Weights of a small mixture-of-experts language model, trained from scratch on English Wikipedia: width 128.
Below are experts of layer 5 (counted from 0) of a mixture-of-experts language model. Rows are named router (the router's row for the expert), gate (a neuron's input weights, with its number), up (a neuron's input weights, with its number), down (a neuron's output weights, with its number) and show model dimensions 0-127. Each number is 128 + 32 x the weight over its row's rms, rounded and kept within 0 to 255. Numbers have three digits each.
After each expert's rows: "gets" lists some tokens that make up at least twice as much of what it gets as of all text; "comes before" lists some tokens at least twice as common just after its tokens as in all text. This comes from a sample of Wikipedia text that the model never trained on. Tokens count by the router's weight.

# expert 38
router:086165158115137174168082150111105123155066088159150120125065106162122138126161178170155138086146197127134106088115101081138113159122147122178141156120157121161108100140107145106142117076191099104142164115153126111076151124142138180180174146145068182093108171098082161160127099101105154137138119104104073175143141115109192176111161151100132162140084132072138092160166156096082187164173
gate1:099154181123118102128131115092180137134161135135150101147078108175127179094161137113125137184142060173109169153082079152122052102103110115141099124155203150152139083137160129072101095104107132118095137057102179179157124091161151136091114173142129088075145112139079122150149098066144111138132100170151176145162088142111134159150142148078119187114068151141136115106115131185171127065141
up1:100129123155062070108126146060120145193110083156137169091169129119132163086153161098124144096205095107103165158102121150127103080144100146130105121156118211163174102114138136154079142110156111170157122124108209206096128157149196135115185115156182114060105113111124115163152107135121119153074087154146147124133088110122089173116127134118134142185157166102144145126157159080120129152160
down1:157098183106113134094103127139148109170085147175146137089166118162174082111185106098153128095191158107149224133121124136119093115147082161050119118140160152119175060076107123172133149096150091182183075096103160178090126138097159123125144157098154076105093101135122173147178138175183120156148087098141088150110152142136167122126138074120127109085113120080150110135102150075138132153131
gate2:089162070133188140153132122124131124015133107144129076147154113158104071143127126169175083091150107153184157071125088150090132161089161160141151138115120146109081084105109075131140140120157125162115085108121185149134096108143127147145157086137041106115164155159131116124064205142133081120126127123088073113167173126111192171098096117187134122110147150166156135141121127151091107118148
up2:055209152103134126037120132152149127086058134084131104093148089108117128156119154141192120087090220124077078132118113132150139113101104181121111135167135136166097130146099088128152121132119077199122116103107129127154162124120152148117140122105147133170070136145132118140072129161073067087118124153076143096165114102059093120079099126124140121152188110128168177114152086107124115123122
down2:111134142137124148133102141149096158098085135088114066133121115143096091081117142107117097177130099080109049146160148107066096112109083142161063087113145153110099169120093087123168080149102146153100135145170102100173117111156141138154132167112116165128082077120128086085112121151085111067126112177068113110123167144140108075128120125095118110151050128144167202179049110163118189145151
gate3:115177145110070116119156178129132147136140120128110168128131094168119097187128036161121170083163115145117089094057111164167127092114166172080134130105114098053127150113164132166147117125152076148191121111107128101117087146156122078150127165106107141167125133173116133172127171127104111162147114094131152156114151129109126151141208147154154131122105131081148064127120166161131057237142
up3:128150127148140120114199143155165132164161139119113140138080072174141135172069069167150155203135081161106093083135159123105210125079163139100147130104134075092161153115153142124114124123128120151133101149122183129129099080067152086176121158081123110164116137103085132184106084117100078192169163081126130142137179072161099132136190138146125127160108137097107119118083140178135109189146
down3:144120110120121156120156142173141159132149130119058124150098130137142152154050167108124154131070109095082133105148144138146138111090120150105153161063147128171152127143106125110099087142170126142121123123146171141175142000144189066178130109125126115163129146120133021137190077132133123111134133144142123118140142102086138165130120171188137133195135135102116107119083085142097122042155
gate4:141154142151134142158096117130115076088170089118147213141154086088155048105098109100232089112213085110128160122104121211160143147148126123076190130140172144112100156158148115124196159094120170100162128141162112170111133142158120100110163155155167138096126149094166095128104158086217153164121132110131088160123135165162128103179093137147110136152115140108135144132120138118142148154132
up4:144169183116091135145170140138118125124112126101160157097070125076157128100158127117068084141161129122108173100090183171104182082164111148121140140120158128119158194120165134117136173124159072155115135079099155150125139104112183116100161191135167107104154152053126129136166104173120188137149051134145158093217102103127154102110128136088134153068073101133111129087166143082097171127158
down4:109103172088119139199077110099124189202128171102173161094122122161113144159167090081103125194209115104159103075116155115052142157128130143080113102057069135114106141129173136086135127188105121145132159088150139076099097119170210080122087165114164130165127108100103117125168127071096158114145110131128146091112130091133139137131152189106120092134128117124089151098114121129118116110130
gets: "and ", "to ", "with ", "on ", "by ", "a "
comes before: "the ", "a ", "be ", "his ", "other ", "their "

# expert 14
router:077170133106127128176104143087089080151083090133177168144083115141136143101169133155159129088114150149161093122104086105143142165138146096164138168180117176160114096150131091102173124082105126110145174082157088110094121131127134146129153163161102165081101163120108145176099134112133187152157154080067091177175134076135153131129176175106181147146055182074152084124177174091142166138109
gate1:135102113131139103109153131066122176097092103144142169163062152163181181106167167175195206180036188143103118117136101115123147165138137156139146151113172112161142140183110088130142152117131078080108150097154136125089174108123097106147169164145128120101057102130133130160118146127114144101172090154087120154107141088082119174182100170142179113081090113131117120177109129164130148166145
up1:097146129105118148112115138116088191057047137131126098097159145147109061202104065114095136105096113096096102114169131134156130099127146103123165128114105103089131111128119141180115110163133072131170149163102184135068157110141125144169096076067116119194144074090126151078104137137138119134126120144151163116119159128103070143064130114106071149157105113167142114132037108092074099127169
down1:095156141166099150119151080142176120114113112169116067055132106150118101139072125152123189158142142118145166120123183075155134148108114125120190030094083099119147123129135104162045068129117115133116155141093152124111121155118121124164113099083109065188179114143121098122139161167168169117135139058135093103102129157165119102132138103108128129087127085133087126061128128122041089096116
gate2:161132179091129166163109134137117058099072085124184138126116168133170081144056130139176112125103182077147173107136126137137121154119092156090150124113124106153118074162156137102105102095177080103186163159175119111145140150134141082098115139175153132171144120132138135122148119161112123116141109154221023074103164137145170147120082148135109135096132145082103115135126159101122126220100
up2:134113152147098147134166129157168045165127147116183143162130148117185158096125135142123110166072131096129107128125077148090078135137132127121135114113104125101122133133142102102079128163125129081128152101158077123197175191123143100122119105170152139156106159213167147131219105094111120174174094126165043112064159086134186154125175136164158131184082154113127126156106134166151149089118
down2:181119096083085167104091096097095064109095175133143129153130137103169140142110122144163144128123133078115147095147122132125104067074157150172154197112161123127188092183098136098123169122116170126124074154111185156181133185103145064128160137112161150129139124166103139130178113108137134178127108171129110134098137118150194142152129106128156069167091088097174161173159121061195081159141
gate3:127124095123141138113143072131153171143188073153151074170122096110121159130135115142140100125191115143151213071129199140110166123131155112142129167131105137080139098202129137113176138135150123134125139078155132131115147071134082080139162185119095076133108163135106140146106128043142147140107211154151160154167095118113116134158155127125144192119102157136113110160143150207050168140156
up3:068102116126097101151128124100150134180111071167127154106144149109118157103130145137099100111137115133137124151153150147125070122123087112125165122131145111034132188170132130101123191070102177108121174125142103156130196172146118133141045138170159144093116130093135091151104133125098171231094122122122119131161121082128115141171106127107171145083115121031148166118098201153100139075118
down3:130174122120121081106131135094138187137105135157180085109149135015085114136118102083172174078117094098163108135100132100088090164149127119124076089129216086073150138123155097155133141095096135124119175137096133118146109179133174110147102186127137104086132111067139143145060119144141133125181103152178111119155120113147179084161094086114124111149112106136159169104045105109122143168105
gate4:135122108121080137214067086066148112107076124112121127061152120104143184103132127161143094088157148120077138099149136099183097176126115094135157125086062103126130112156125142159154096147153127145115200081096108108121087121139102185112110174101119126078087112069110116168139089109120114092078124123095153086175113139087133128132126156133182130130150120213138060134092119091074113083140
up4:101121117157133140133134180180088101202136136115120086128124173069129105206086162155078091096122123176147068115122160044182100082112125147225125124133141160138128138123151128150085142168127108111118177118158073088119104088125162126155156066134109178169167109160164156119109112202073155137149086125083093141120148143132111117120095124126091110107153125132169188120104126164101131126148
down4:157180159133192106124126122138092143146176059146105138051121128144079108132146171089127126144133101119116088066117165121116154163229151151106135065157189142117099145108138136152067105049102200154140127133180131105115137125094095123157116110156119120163115150145114120108058120114091153163145092100063088159139095159073134070171175143115124130131111111183132123130122175154120150128153
gets: "for ", "that ", "his ", "which ", "who ", "after "
comes before: "the ", "he ", "201", "was ", "they ", "she "

# expert 1
router:127157111079151135174103160103096115134099107203152142154105115151112143099172116150164159119159165139121091102066073114133096150147176125172171228114110137162142086178108105081133120110135089111164143091173135111097145086146107189168159145149121136086111126126122166153142080128134146157170126090077092136135125156096144128115134149093165232093126132095154133172187156092124178156184
gate0:138097125179124148060127150131088141152135134192159175170086105173123147088145108114147117119079199094127130103114152143097120092070129089119143185108115085071119126050117128127139162147101101140182089161139124125122121121158146076103140208119145100205111071129101087125114118139137113100161066109156102072108111128119170123124129113051129156121103169137120132128153175168049157164128
up0:131118167097154167111131081150084130109145105149125116168158181222167169086174113095138065104113150121134186165107158110107175092086018108111121111121191123126072097129095187151113161129087110115120087093196143142148172097162144086096150146132161142132090152126149068113100110139124144131138101117092089081096138136173154111149079123152076133112087172140104127127090159132135114124109
down0:109146093105157099144138140101094177170087222102146090135169089173121169120099166156071182164118142107159146134139118054130147152114133144088135195097150088113093105086130111134187124151125123069104148156157141120194123086185103087101168141152134130130075179191157120127118150128116111144147106150192149124125140091144077071165052114167149112135101135147160101135090130134077109125139
gate1:098135123086123117157166148142109111154116103164168115153092090122129117069099107188154133145105186122137184132147037090133126159090174118179156136147109113088119167105175118071150066110133113076185117139125079091114136161146100157167115165125104116114086149134081138072080136099081113144149152145137171202150162090109173167067139149133143139121148158116204118189168109137146161124158
up1:150146172106154158125119147143093157121169136063119108051099142164137129144113161101134107110103117144125130063175164139151136124168106138057133119143131156176080146088083156192171130139152106107099134062090140139174111115120140129054151119141110131131132063091159128193144130144119187137114105089179097084117149128220095142102140121088116108171123110146039149072080144120109097139109
down1:118116183136145088103088127163145072149205140144184127134131094113107081150156074131160119185159131058172133111152142105092147139132123079111159102093176134205100148177123108148143164136091107125082134109146171101150139118142133152144141092130157122121132105093172133138183071188146098076160180114155054111137149097133095137116087066154134176174118120195132153125141072125135109173092
gate2:141112101093112182092141146109145141221134162193108123142106142019107228118125116056137150116162117113117075122186143133098164095111168085172124193149198091153152157122153153095125114146136111095146110138161148124156101158175158134078154129122148095078138108163121129117090100122104122137128089138191116138113082139122123146164173131102179138155103160127135128082132130095149174162113
up2:141139161074131191083146062121129117169119158117154144131061166107104165134181173078096066161160089131103131129198128147129128096077066114119135129131152148170145140202152129096115102085116162087088116149103130149112158139127175154102095155145156125097085122119151106166144077087115166152173153109154122068114099109159169122105098133128088101108157191067090157140153164108131191140079
down2:118158088169125097104121064158133130078132101161127084145130105145167065174106153177128125121167138093123122068094096109169145142132076238156165073141150112180187097116139063154194128135187103151171135120131110096133113142124178143154113116128116152107139174142151131100105124155156144135147159160134113110149160177159117146155060125069153212119113144123123138106092127171128071151128
gate3:147145157174088119137098109138092161092140110109156130163123095097085162071101157119128076143124169150098163094160189115153128128014085134124120144112141136087175104119117122106097142100133167190110155092116108141158171119157108054114121129176134110148148187143089075078094111166094137164101138097117141139065126061076200109088115152064161132133112137113150145144155154132149148183126
up3:109139100204101213084151088121204104183093122102132158145126128094082171116163123108132067140168130157125131173087108158096085128094132119190153137109100130078138142124118145107158118123133101094110132166145128168122110138132152186082165137158074091072100135123113117127090109070122082106193161142145170116125081159135113106145173100103103130153126177081084128138149159121169204149076
down3:157120116129127144122165102146112140084162114111099143135063103133128137183132208167155098139151162086107120176146099111170086125140053122157141196157090153065176104154148083120166159176158166103124144121135144149125066195149172121103065150119150074124144150164110162104079168098117117155139097161125117108107106212165092156121108112064101138104119184089154105114070125122106134118149
gets: "1", "2", "3", "4", "5", "6"
comes before: ".", "–", ",", "; ", ") ", "% "

# expert 31
router:094133097097164063183109141101104138097087110167172152191098099171108139106145129169160122079120138161167087091125100080153100145112142081138128176165115129118118059149107101112164135104181119103183144072169095099088163117168062141157154165184110162088098116100063167136127143113126163181146149076127117174148157134131148157147145157118173155107134148085170093167181167125103164153122
gate1:142086188133130135201117107102140130145079074101135187092170132071107162126161114174151218096069103137132135098129113128098157125101096145122092146113132102147077095111111155124096145081193158061166137157170111074134075074154121096132111141153166184087105128165158132129080091087144093123089118131131049190098134115123149135131100147080167169080123157130143106145120109123160119130119
up1:085125133089141162123123174126134142170110113122089124137169127079122157143051174205103130096132168133170112178077158182127159086154093078129128119092097117119140114096102091152157089122130144170183147108113075156102120090138132110081186173160129145099125163133169049100124133077132030113085172122091143157118178152102137115060104126115080144112130105102170110173133109119108143151154
down1:118175166096127125152141164136230155168129140080122073109121102085153181084110099105101161119055135110169161103151102143180096139127148128101140109160113164110139082074140160160165140107130173145166108153086084147150129178118081119133146119129146143076140160160133164032153149108089131118158107156075184108133148092150162121104110103140139093133128108075165105159151127112109225154131
gate2:122135101139157125204096095084119146184135161137104130168094106097090172145186094104159090115130123110160140079085199113107146160092193143126127181114123149155130147152149075070161136178134145088113180154175135116147177062136131100144126189118096133097099097134156137128124107113127100163120171091097082133147166109136142084162181138144085137090144084182142061137168172133132197144126
up2:138105162098079135065158107147136111180081140116138158128178096124145093091117218082183135147114139083092123162142090194131109210140052119083144113116125106090143146124157145126094133124126139175090109171124095058133099085119150164122087167159149136176145124144150133093094155161111144092117150191117087073130121176115108149150110112051117150142097162151132171189115155132156109105123
down2:073123146125032100133126092076161094112084121151098174141125079126131136098118165129181118175132121097149073053096142155109055120181132099126142080134128139157157131114118092083140104142141179126105104148175127153158068167092160114115100139107107110130138169064125152134093123115186106143215087101166131150143166152150073074090144112110138125132124124143147054162112158172145093113123
gate3:121096136127173147194143180121116138117102096139200155163089104117144088109105155141096148131131220083132126098115129174119119214221111119160123145157147163147127071097123156090136123154194122109154127136215111088073128128167136112106113153197137137085113189075151161111107099131120116119109151045123145173101141111124133102138121141092174141091122084123157106117173122153142130124130
up3:077147099177088084087124133163160150144147105133138200145136107133143132152143130087100134065148090133105126121127095092127088038136181145163108117132116150133166117144100162167093108090126137099097171154080082113130189190193165145141159114114138161093097090174084130106127174117118197104146080103142167190187122131129173164097172116132122115185117164165135174151066125121098118128115
down3:118127129152144161155123145194091122164143122115103148077079170157125150162147067151112096104166130111083122084178173155129118175148142110127138153063189088156087157161100107139108101116125089092129123188099105127129149075123126215195203162127123188118102096063174117146152160141122123190119134125168087098152132106132170180105138069117127176110115130165099080145154123107107153143113
gate4:095134169059134133090072092093113154092101164177116148115134114118162171075106148109154119143134185115013141146162146099122126099102122121123182159123193067168157083140150040133182129090158139088091139100135141169149135131153126142087119095152148151123144102124110178159084073116124139159156134158169112099181126127083161080124126169128140157081078150088094142115110153101139110154147
up4:125097068166202104136175156138207144188130170158105116124127099092132120108109201134153112145123103112104079121190130124211143107064158111120112116188149145172101125149133131106101110113094173098122172091109089143099121178125115108117103166197167090148107137075210138112095078104119153161104150119110143112136068138104168087118113126105181122168149087095124131114096141145104167102143
down4:079104128192194138142190188137129175093125154046167123101147131182122213123120096121153086111079117088090090176100085110120114081125115128065105195147144155140130138117118149099101060135151093090119125145102115090085118105053132109107142130111089210112137103125125136071114152126102084124180113137129145114164165090173143123161118089131100139092121094132112094141138122133089124129165
gets: "(", "\" ", "m", "sub", "[", ") "
comes before: "of ", "in ", "and ", "for ", "(", "to "

# expert 39
router:132150105089126128143103134094127125124100085152151141168107110177092132103122144128169153075132147170124126090076089091161125143099167091207147166157165163170074124163133106069150096133160097111153167104167103086110158077183102137146186136135068134120094175126085162175096091112070176171163181126125146160145165121113153161079136154125143176143086162069140118164172140107100179168142
gate0:150178159075135146117181168125134081138113150099095109098106077160074137141110174147155174156107148102168147099101101125189158153098098144113176130104090092180112130089166178105127149099183116129085127123164170118116102151098118202161143115157187141148125124084074171186131048087090169092197119170156099111098145156145141099090077128126102119137101115091100093113133141127107157179132
up0:113103066140063172124095064157153121161155094106128182171170131153096148171127111100102139108186086117092136154130104087063123081124163096159193128038143153119135120138136149142177115141120140135156100135077136104192141134145164176092208114131125142120096122117083118073153115114136196144148127092150118118090149074106159168114146130138158128113153172081114089172132133169142064107144
down0:160135125096134120154120117121142102123146106136147091086148112178108140172150157118092069100121139094129131109063128118084167110206126186148101023131098126082143068092126111173127129191090148113155172159084137172129115157150171195134154153154063185130094136096096176168144171155123104117162117089144140150097093148134115156127049160122157111089115125161158182113111098157098141157127
gate1:136139140133101122115091159075121133114149156156135165183162128084091173112152127130113199088134171141091159143190170157124093108153092120136127152128184091100171101178109080134074135117080107159115151107130123078110136139133115164166139168098144132167074121107097181104024100188105075074116144114128099108120151162083136104166171150156154113129088148136159155217099117115128137114184
up1:105139160090184133138179151155092132150130143116163095111110163147130048127131123162149139134076185153159137099097079149062086157157117171092150125133142172165106111124076106234147144114143127178138086053096170102093159096133174133116124091181122142160081126106103132110147089106130151110086070097144075101163143163108142129104115126112138101118157106223119094103131123135094125082129
down1:101137139103141133111109099162112171149123126109149078056091126213135090146099077146144162141161182176165125161133130134148204170131130118105149081140103139198111168124147121179148079139184148131132154075119122155099108104136056153165156102174077100114152117140111142137200085130148166130136149160087112113133137180125126119142160222108137138150139087149122184093150137175075121086132
gate2:094112119117094128124116173187149118178116093128125156101044120081098133063123136120144134129139119156147104122090106080141106181101178054141170122130091145122051109109153149163135136125184114149075177121113098092142073096125128144127124111110101195091055108136114175107110171124125149165177134138112184175122074142177190123155098143164099121132124131105109060131131138163105140052116
up2:131094182059109096113165101103116175145088167132143124160131152107165141161124130102088110126206145121129106194117145139156185127138107108117175124069100154149128086130083117112142071136105111131116166121089140044119115127168091120168123106126084178097111115090194112077155135141113163148063157123116184157140161095157097199158100121162145104125097114160123050148135106059172144129133
down2:178190104128130138122157132145078186126070089119118075200144132113116116130122119060132072182058108138127121187152130147139135136146116134158153038178161118072129138141132123141138103072150143096179129116053162116083131153105147093137126088118100113072128138194159075117117099103102096139098128150096144129112158107155174120119138035106128124127097113101145102107127161191127168117151
gate3:162112165125115103151129118091120112130160121141139202167050168136155135106168146145128146043141087107175116147118122130075093160114092096152047130120087068131070143098108140142166142141192133048146078159110119117142134074107095122133123185149123135118076107132108181101154141075179099125152117120159115178153151134084114202131158138131125130152165090132074121147176123121115184160148
up3:169131085122114163101074196137142196153117099110101104124172105127161210153138147115102160163199154078093166130159079071122090118131154151122145132101171078181129115090133119100084126115111145094070110077181141111151111209151052135097076115138139146153102135104101104119176079132117105102128106121151194122089141086115151144115113112110163140149062121095145123127158141128105076101120
down3:129124111167080113090128167085160112102155123201146147152123152116136135158191083180140117113173131142140092089131096165066092131122152144123088200140081105100161119089113076181155182105120130117134120149121107124094118111143149193091129162153138182093135100114147172064159083075102144101075090077062103148118118134172119171176099122078177103136107075163119125150097117113101174149149
gets: "in ", "In ", "of ", "from ", "on ", "to "
comes before: "the ", "a ", "201", "200", "his ", "199"

# expert 36
router:086134114068147122183089159078115116130084112225157141116070114139101142099149142130154162110143136154166123087148106081114095167105156100142123162177109113159104107166099099080138101098133125084126185077161053115090145156172109152159147163134102130114075141081067179157111114118109146141176156062125101140171132114133133157107134172113192133149121133070180112172144160131125175149172
gate0:079154161133089168165184089092022103129073142146148075118138150111113074167157104131113142145167144119097176088137096104151145099138080131118162125132156133192107176111108136137162186129106129135125166158184139147113147198136072089114147104199113171116121133097113065108146133155122078117220132170163080157119140104134125080156130100139089129126108093165139112073128136154154137126134
up0:088117108116130114128133075112170149122065141217092151093110188123152162064177091101122136179165157164133147072143157099120129151082120166124049153119122139118144117125066166096124151173094087113101140165167064089097172178149121127092124129117163141105045126145106160110110135143115127167118167131118098093115092100157156093084175138145178131132112161159103163115130135153174190165148
down0:137154160134131073135130138153130090140117131149119174101129066172143103111102161014167105152121160157114143097107148140100094085160126092148083126150156120086169166114130086096141125112102113117147045121148121145144153195143119079126128176090137093124137216142131071142132155073069109171070086108087125089125145135150127132089096164086189109108198126125154161155129090125159113103127
gate1:114126150095140183106158148158179135150117156096104105133089178114157115123156194105111066149075067131129089150140108116144141087127132112164152124124129098167144150160144174077146050160098141095144172157111113154106145086104115149134105063136151186093136094153123166182130125130087056122200123134143092153112144087158130124092117106103031139178148119139129076126134161201121121132186
up1:138099215081169206093203106174136083130121135053114158186128100140144117148132137165118146159119158103117150141114120154174104124147134131136119123073138055131135117148090146093153157116116130148152118139159131146120169156226086180080143079139138145143061089115068125110092105140099103095163105124177164168090099127140111138150070104113107147122106151118128087131119088156085147178090
down1:111096169165104150136142119192107132148148116116143115157198116147098142158063125131184071156088143160061077123149159137183129125109084108127132073191154137143125131121134137133158148128075118105155153124126155143064126142142101149131122162128153163053123159174185115141140109115088089134101141173123147169080116125113082155127106024126123184083103168063120101165152132148115078173159
gate2:151136109108118162133102148179103131174128109116152131112071155143142112144089101131122117129128075139139149105167172125063087081096052125132111127129151161143088135129139126161125135148122122144168093120127121130134116111111074115118208106136146151139071135112093148090139131161094243134160150085154092077161127129113192173082152148056086138223146096066186148132111131106116181122152
up2:074122108143116137152152171130156123106096130137121092093147133177099163104190135094097139123124160111113095127093088150156136085168124099185163149141137118185135094092094134110092109120119130172063141151158126150150156151134138097124087074127129124100126069104127169165111089093127164119088060156084198165110147125148100126243080097108189123105120184154053106152110149131149106067142
down2:172139153152113165077085146182110133136112124079181141136095171122166117090076099163101135105129102128106154129162168118104104170086089118195137221161201143127125190155051165157092095153157121128131170135086134108108118110107051079093179084163124158120138101102122143126074093177099134105141157083158130097159109133149118163076134136125146116128133104078128134156123139181162170146125
gate3:153188141125153116092159165142156116109156129138139114165101167204127137106076109176086206144096172141115123126152130065087147168134151151145152119178153115168073082151107165109148105115157094105118064092145199122082155137136152151130147162148112111127150161166153130144172078138059114162131082130083131120092069075157204161068135140155058120176154114123148128124123136137114110143114
up3:145175054102138163089075166071123183101132142094143136088121103131129146158117150127123159155146104131095147141141124095142151195086082130162141117113096129127117119120158153067087108184161097155101105159104139085246124146148195162122121098123172178141139114117111134150076146207168168145084164181122104186158168147135150181192100139139152154110125180118123128127114120141126141119149
down3:101169080119153120112100150148081090147094119141128062164136126135125137177076168101122170147144188136094167125120099109159135147123129169186135118139114117133116113068172132115158119115184133122107133171160177083160111180099138136155120155164111138131179144129087100210101149182157151196146153154080112152143147158146176094139095097151175118070103154156120141184141118170192210114176
gets: "s ", "es ", "ers ", "ation ", "tion ", "er "
comes before: "of ", "and ", "in ", "to ", "for ", "was "

# expert 30
router:135141132110137140161122143119077111167103100204171117116069112146067145130167152156123149098122155179170080103149108079156104160108129086139131157163104134145116128132117098086174106118117108092148186075189065087080131134171115176165198172130102180126071103087085162159124116120106145169162127089113129178112128119081156180103150142067173183140120170136137110168138155091121165152144
gate0:141085131106222189104135174152115067156132130097142154122116136078126188141079080108139073142109131139131093090157107112148125187159181102139116118115166137131197151156106142074179176101097159067149168092151103166111117090112092111138107181088073160132126148135144138127165101132093113138200152120179100167103129087169135077124175119120126151152128130136120106144158169170169192143126
up0:136104088162100109135165114100162113152133120132104097190152121111102112125072069150089115119121153176073155129149145087129076151108172120159127128115081088154130148092158173104077081155101088177136130105127135076146021092158156151132168146117086109127142101100127145119102100191102130087143211098149118147133096063092128158053084119089090143108135115126180156107077150128104104154138
down0:086142114143139143120088132116183173089117124083119120087128122152150144173105150149167128123102109058117161112068120103141150132157140078121133051132139148065143076148104092117079107104132126101126202181086102122101143133091120147074151062143082133087152151142084156104129100134068152147204150160140131073134166182158174114120106171128156082096100125114103139107168203125187104131144
gate1:120117096121122136171093094166084154077160158112164106086167088089097087169145158106054172132109170107180089099126147086128133138098120096140102118219114151120143147152143126117134037125157129101142098096104133144146122168148105105179125198121104137166067194131117149136124147176063143181189121099128109112067137139146176102127062125096155108120118135131116179169107129158144084124134
up1:130136119132191197165077160066124107099151092108070135101154135104154155116121105196175110108105077085116153135108120158134166110047126141156135132151127040173100137165166152113119110151088161127116154108111116149129064121072153071102131110106142099112158159153134067100126146101082123147104127145141129102181106167113112144175139109127149141165117100084219085120063096092130142164132
down1:112082094122092075161084128129120068108104170181138143105109141142155091077157090096091092154122116192142131085194090095145088097218128068151088116092067116042132101085130168133116183102126135107138133117083138146105177121146099132088077135176111110137086144130104151133094106153139180151132187120175118126105124122139109089145110189100120085108150150136090123132171144168122107093142
gate2:090131086139134143131126111110107092116058185117095022164121165082100103139139159157129164152124127157186167120093190120142166145165099120162081111141089098171100168114103116112159083064161103109125132115183072105112076181111143074165153136098118142177062138171131139212145191122111159135147130114138138129131103115114111123107111112067119140100140086091148126119127139150194113105141
up2:110085178128096136143231162094088118151093142075139123166152058098179108126125202160125118130155139145122094093126146086096150130144141125163073122116143118153090125091085131155194196132195134112127152132142161101136147180122108129136144118113136160131140064113149138124069164077155164111128168121118159097176152096162158137153149094096036117158178167140133138153125103116074119080116
down2:153127102111182117165132151182104116133224101208114123132060147133111106093137097141084153168113105152109113150161152184180124101074152111085142132144110153105126210110160101121138123191035134140177076140176126123145135110123080161142123149126122124178151156130124080147100084202147115130135091139114107151098158140107079124164106097105153131129080159161123095132124097107120196131162
gate3:139131117122128106134109140109171147079117030108078143114219176123104160126083075107147124138125154084156109097131124135068103120123080093115119120080140152137093111137094072127214138127166131094158083112114111166095122022141165103143154111087122124112160208118161122070149125097149112125143183112110158099055120125146119081114089124161111142147132137100147102114143101148083107141168
up3:111139107108183152136127175150200118145102113104107171140115123115173186120171159136161059152116133113085090120119130065084161075058130163182126133084202146122127122149093113098134131183106143085098145106147101161110174087084064134176160123113126105121156184069122073121117133167115172130190139139152177153111131160170126121148138150139068139124098094142103095086144164170140181132133
down3:172159092074101136128131146108138108204122105156123156177149124123142090088161128111139077141172123127093104146150105125081128128021152169163181122122209141137149184136154080134195176120144079087173093124155097109126141149167103120175180117087167095140147162110153124094150130141187161146085120118139166181120144150129106169181173096093160106124122120159064124143111110112144116088105
gets: "ing ", "ed ", "al ", "ate ", "ic ", "ation "
comes before: "and ", "to ", "of ", "in ", "with ", "for "

# expert 22
router:096161117109161142135110152083091112138102097170150143157092113169104126120129151170143138081144165132158104081073043106137080134148164122167158233143137139139101042164124092131127121110129103131157152077207147101116179073124102163184163114161117155063126117118093174148131110103110170150171142128105113158178188149092133154118122162130147159121100141090134102145164161106106166165163
gate1:145160142084100153174168124072059109163103139143121140116097132049120136192154131074121142141120153113148120125125100157141105123068178125208164160085103084152127132163095127119136095141107108095085145117110145130168160150138080142103152105111142159086119076098124112125119110205127187083088091095062090103210154110068168140167105112100149181092099166151133112124114125090100133150142
up1:103059110089114115132077196139141218096075136120121131160079111131180108106095173145139112140149147109114116074151115098230165180186101137162138144160065106127188192170139105141157141133137141081171127073118131110170110121141132133141127119137118131131136099128093111107102190156153106121100155092099092172090133142141121102153142120160107080157138120132157148188075137151185166156162
down1:166179151092154093123112169089140038138110130181162079108117112115065092101164118116107182117172103164215083091100136114080123097115096098067135137113131152110049154166138146129122117099084137160131130113130118163107146157128191151073122208130099144160180120122158111149108171165107119171128168084152119118142164080171110158137139128135146181137135155112127176128145122189113159148134
gate2:197153144146107166096098146133105080200128140155141164162126112110124161153172168155154195065132180107111129125101148123122137121151152083145116133187096148106134091107097105145123090117174104142185148143110132152158142166120103105143187119102118131110119189134146224173127145017140140135140158101064088140120108163147171120161178103126116178081168097121113140101158074133145164119150
up2:129134117146136172096075104111111122152093103144133092133107130187126185109154144137114136141185167169082112105154154097085128096128129118124117150147211174159141123100101095161128060170093167101145118109115140093119169100125067190148098103071148091124092136136150110094151179139178078165051182143125098119096166179093142120167093113127111122154130110112094097134070151196129095059161
down2:126123137120122164144209126089132114014135167138080123149112110110109065165144104165103086108050108146114093114179129128064129168155189176149118077103152124147148106164127109217110103103115094111153114131101156143158143113133175101136214121163148126112138135107147115098108134098142161089147129133081136123153120146117145168097107136085138125101154076170134163070074126088129121188115
gate3:192165145182065151150115154123179073125150128106116162149101087107140142126118138153126139124127162116114120084106108091099196109122135136148190164130103149167083152086130133147115076122104099155165173124187140096149082138124136138131206163105125068181136148121105210171121106112130191164125166080102124120039146143126144089182125133147172158100130163133146067175141133136131157162170
up3:200103112142151122130138179104122117083128116164128187183169113147121129108097189125160147097160126134143076132095074108107176142147149114161197136122101161136106051186107167145179133110086118133147138094093163130146109043080124134138121115122111096075145219113145108144151094107202123094109124145122059138123097164070086057152133144129155151115106134130089137130097132108135141174141
down3:154106164149096114155084153124130142119106125152182085152165118113093191130099122070053150197088116135068108150128160113073131165151117171088118175173152184095098102168152095160077090100122091135124182111113106085122095091158133118150112185112079149138054146159086101109143150123180174101105146138161138082162108134126132135068085083136076106112135158092150132093090097090131139108124
gate4:142153081108131138119114108135154101122135101075132138107115080168073206074075158166143178173079111181141099102137091126134165189109194135151153155200141150090118132118174148084152085089131070137093137111119099126100131171130140120166161189126091115128148185121127164070118105137109133158100108121179144166081133108063156115126149162140136088079135160093128075191139123176109149134101
up4:115168090106156116112133096094162113161068079070119200081132169097114109167095087158146145162066144134048097108131172117087115182141155134107110095069129094141113147156163171123089135169147123146078094179104142130115126087109097181088151129128157132170168117134060096116116173148184115117169143062131189105158186144145139126133103128123124131177097110176133140148082140117172147127159
down4:124149161132176158165073106088125186132134114134106164173028090124145107097116170149158128163130208177159158161100127127085146125071129172135132129136102176086148135087087115147164061154129114117137110121141153170183138140142133131140090118149148080149153132064128103154165092095145096072072150147104089122159079119106065164122130130159076092098133150109090118088134170178162130117086
gets: "1", "2", "3", "$", "12", "7"
comes before: ", ", ".", ". ", ",", "–", "th "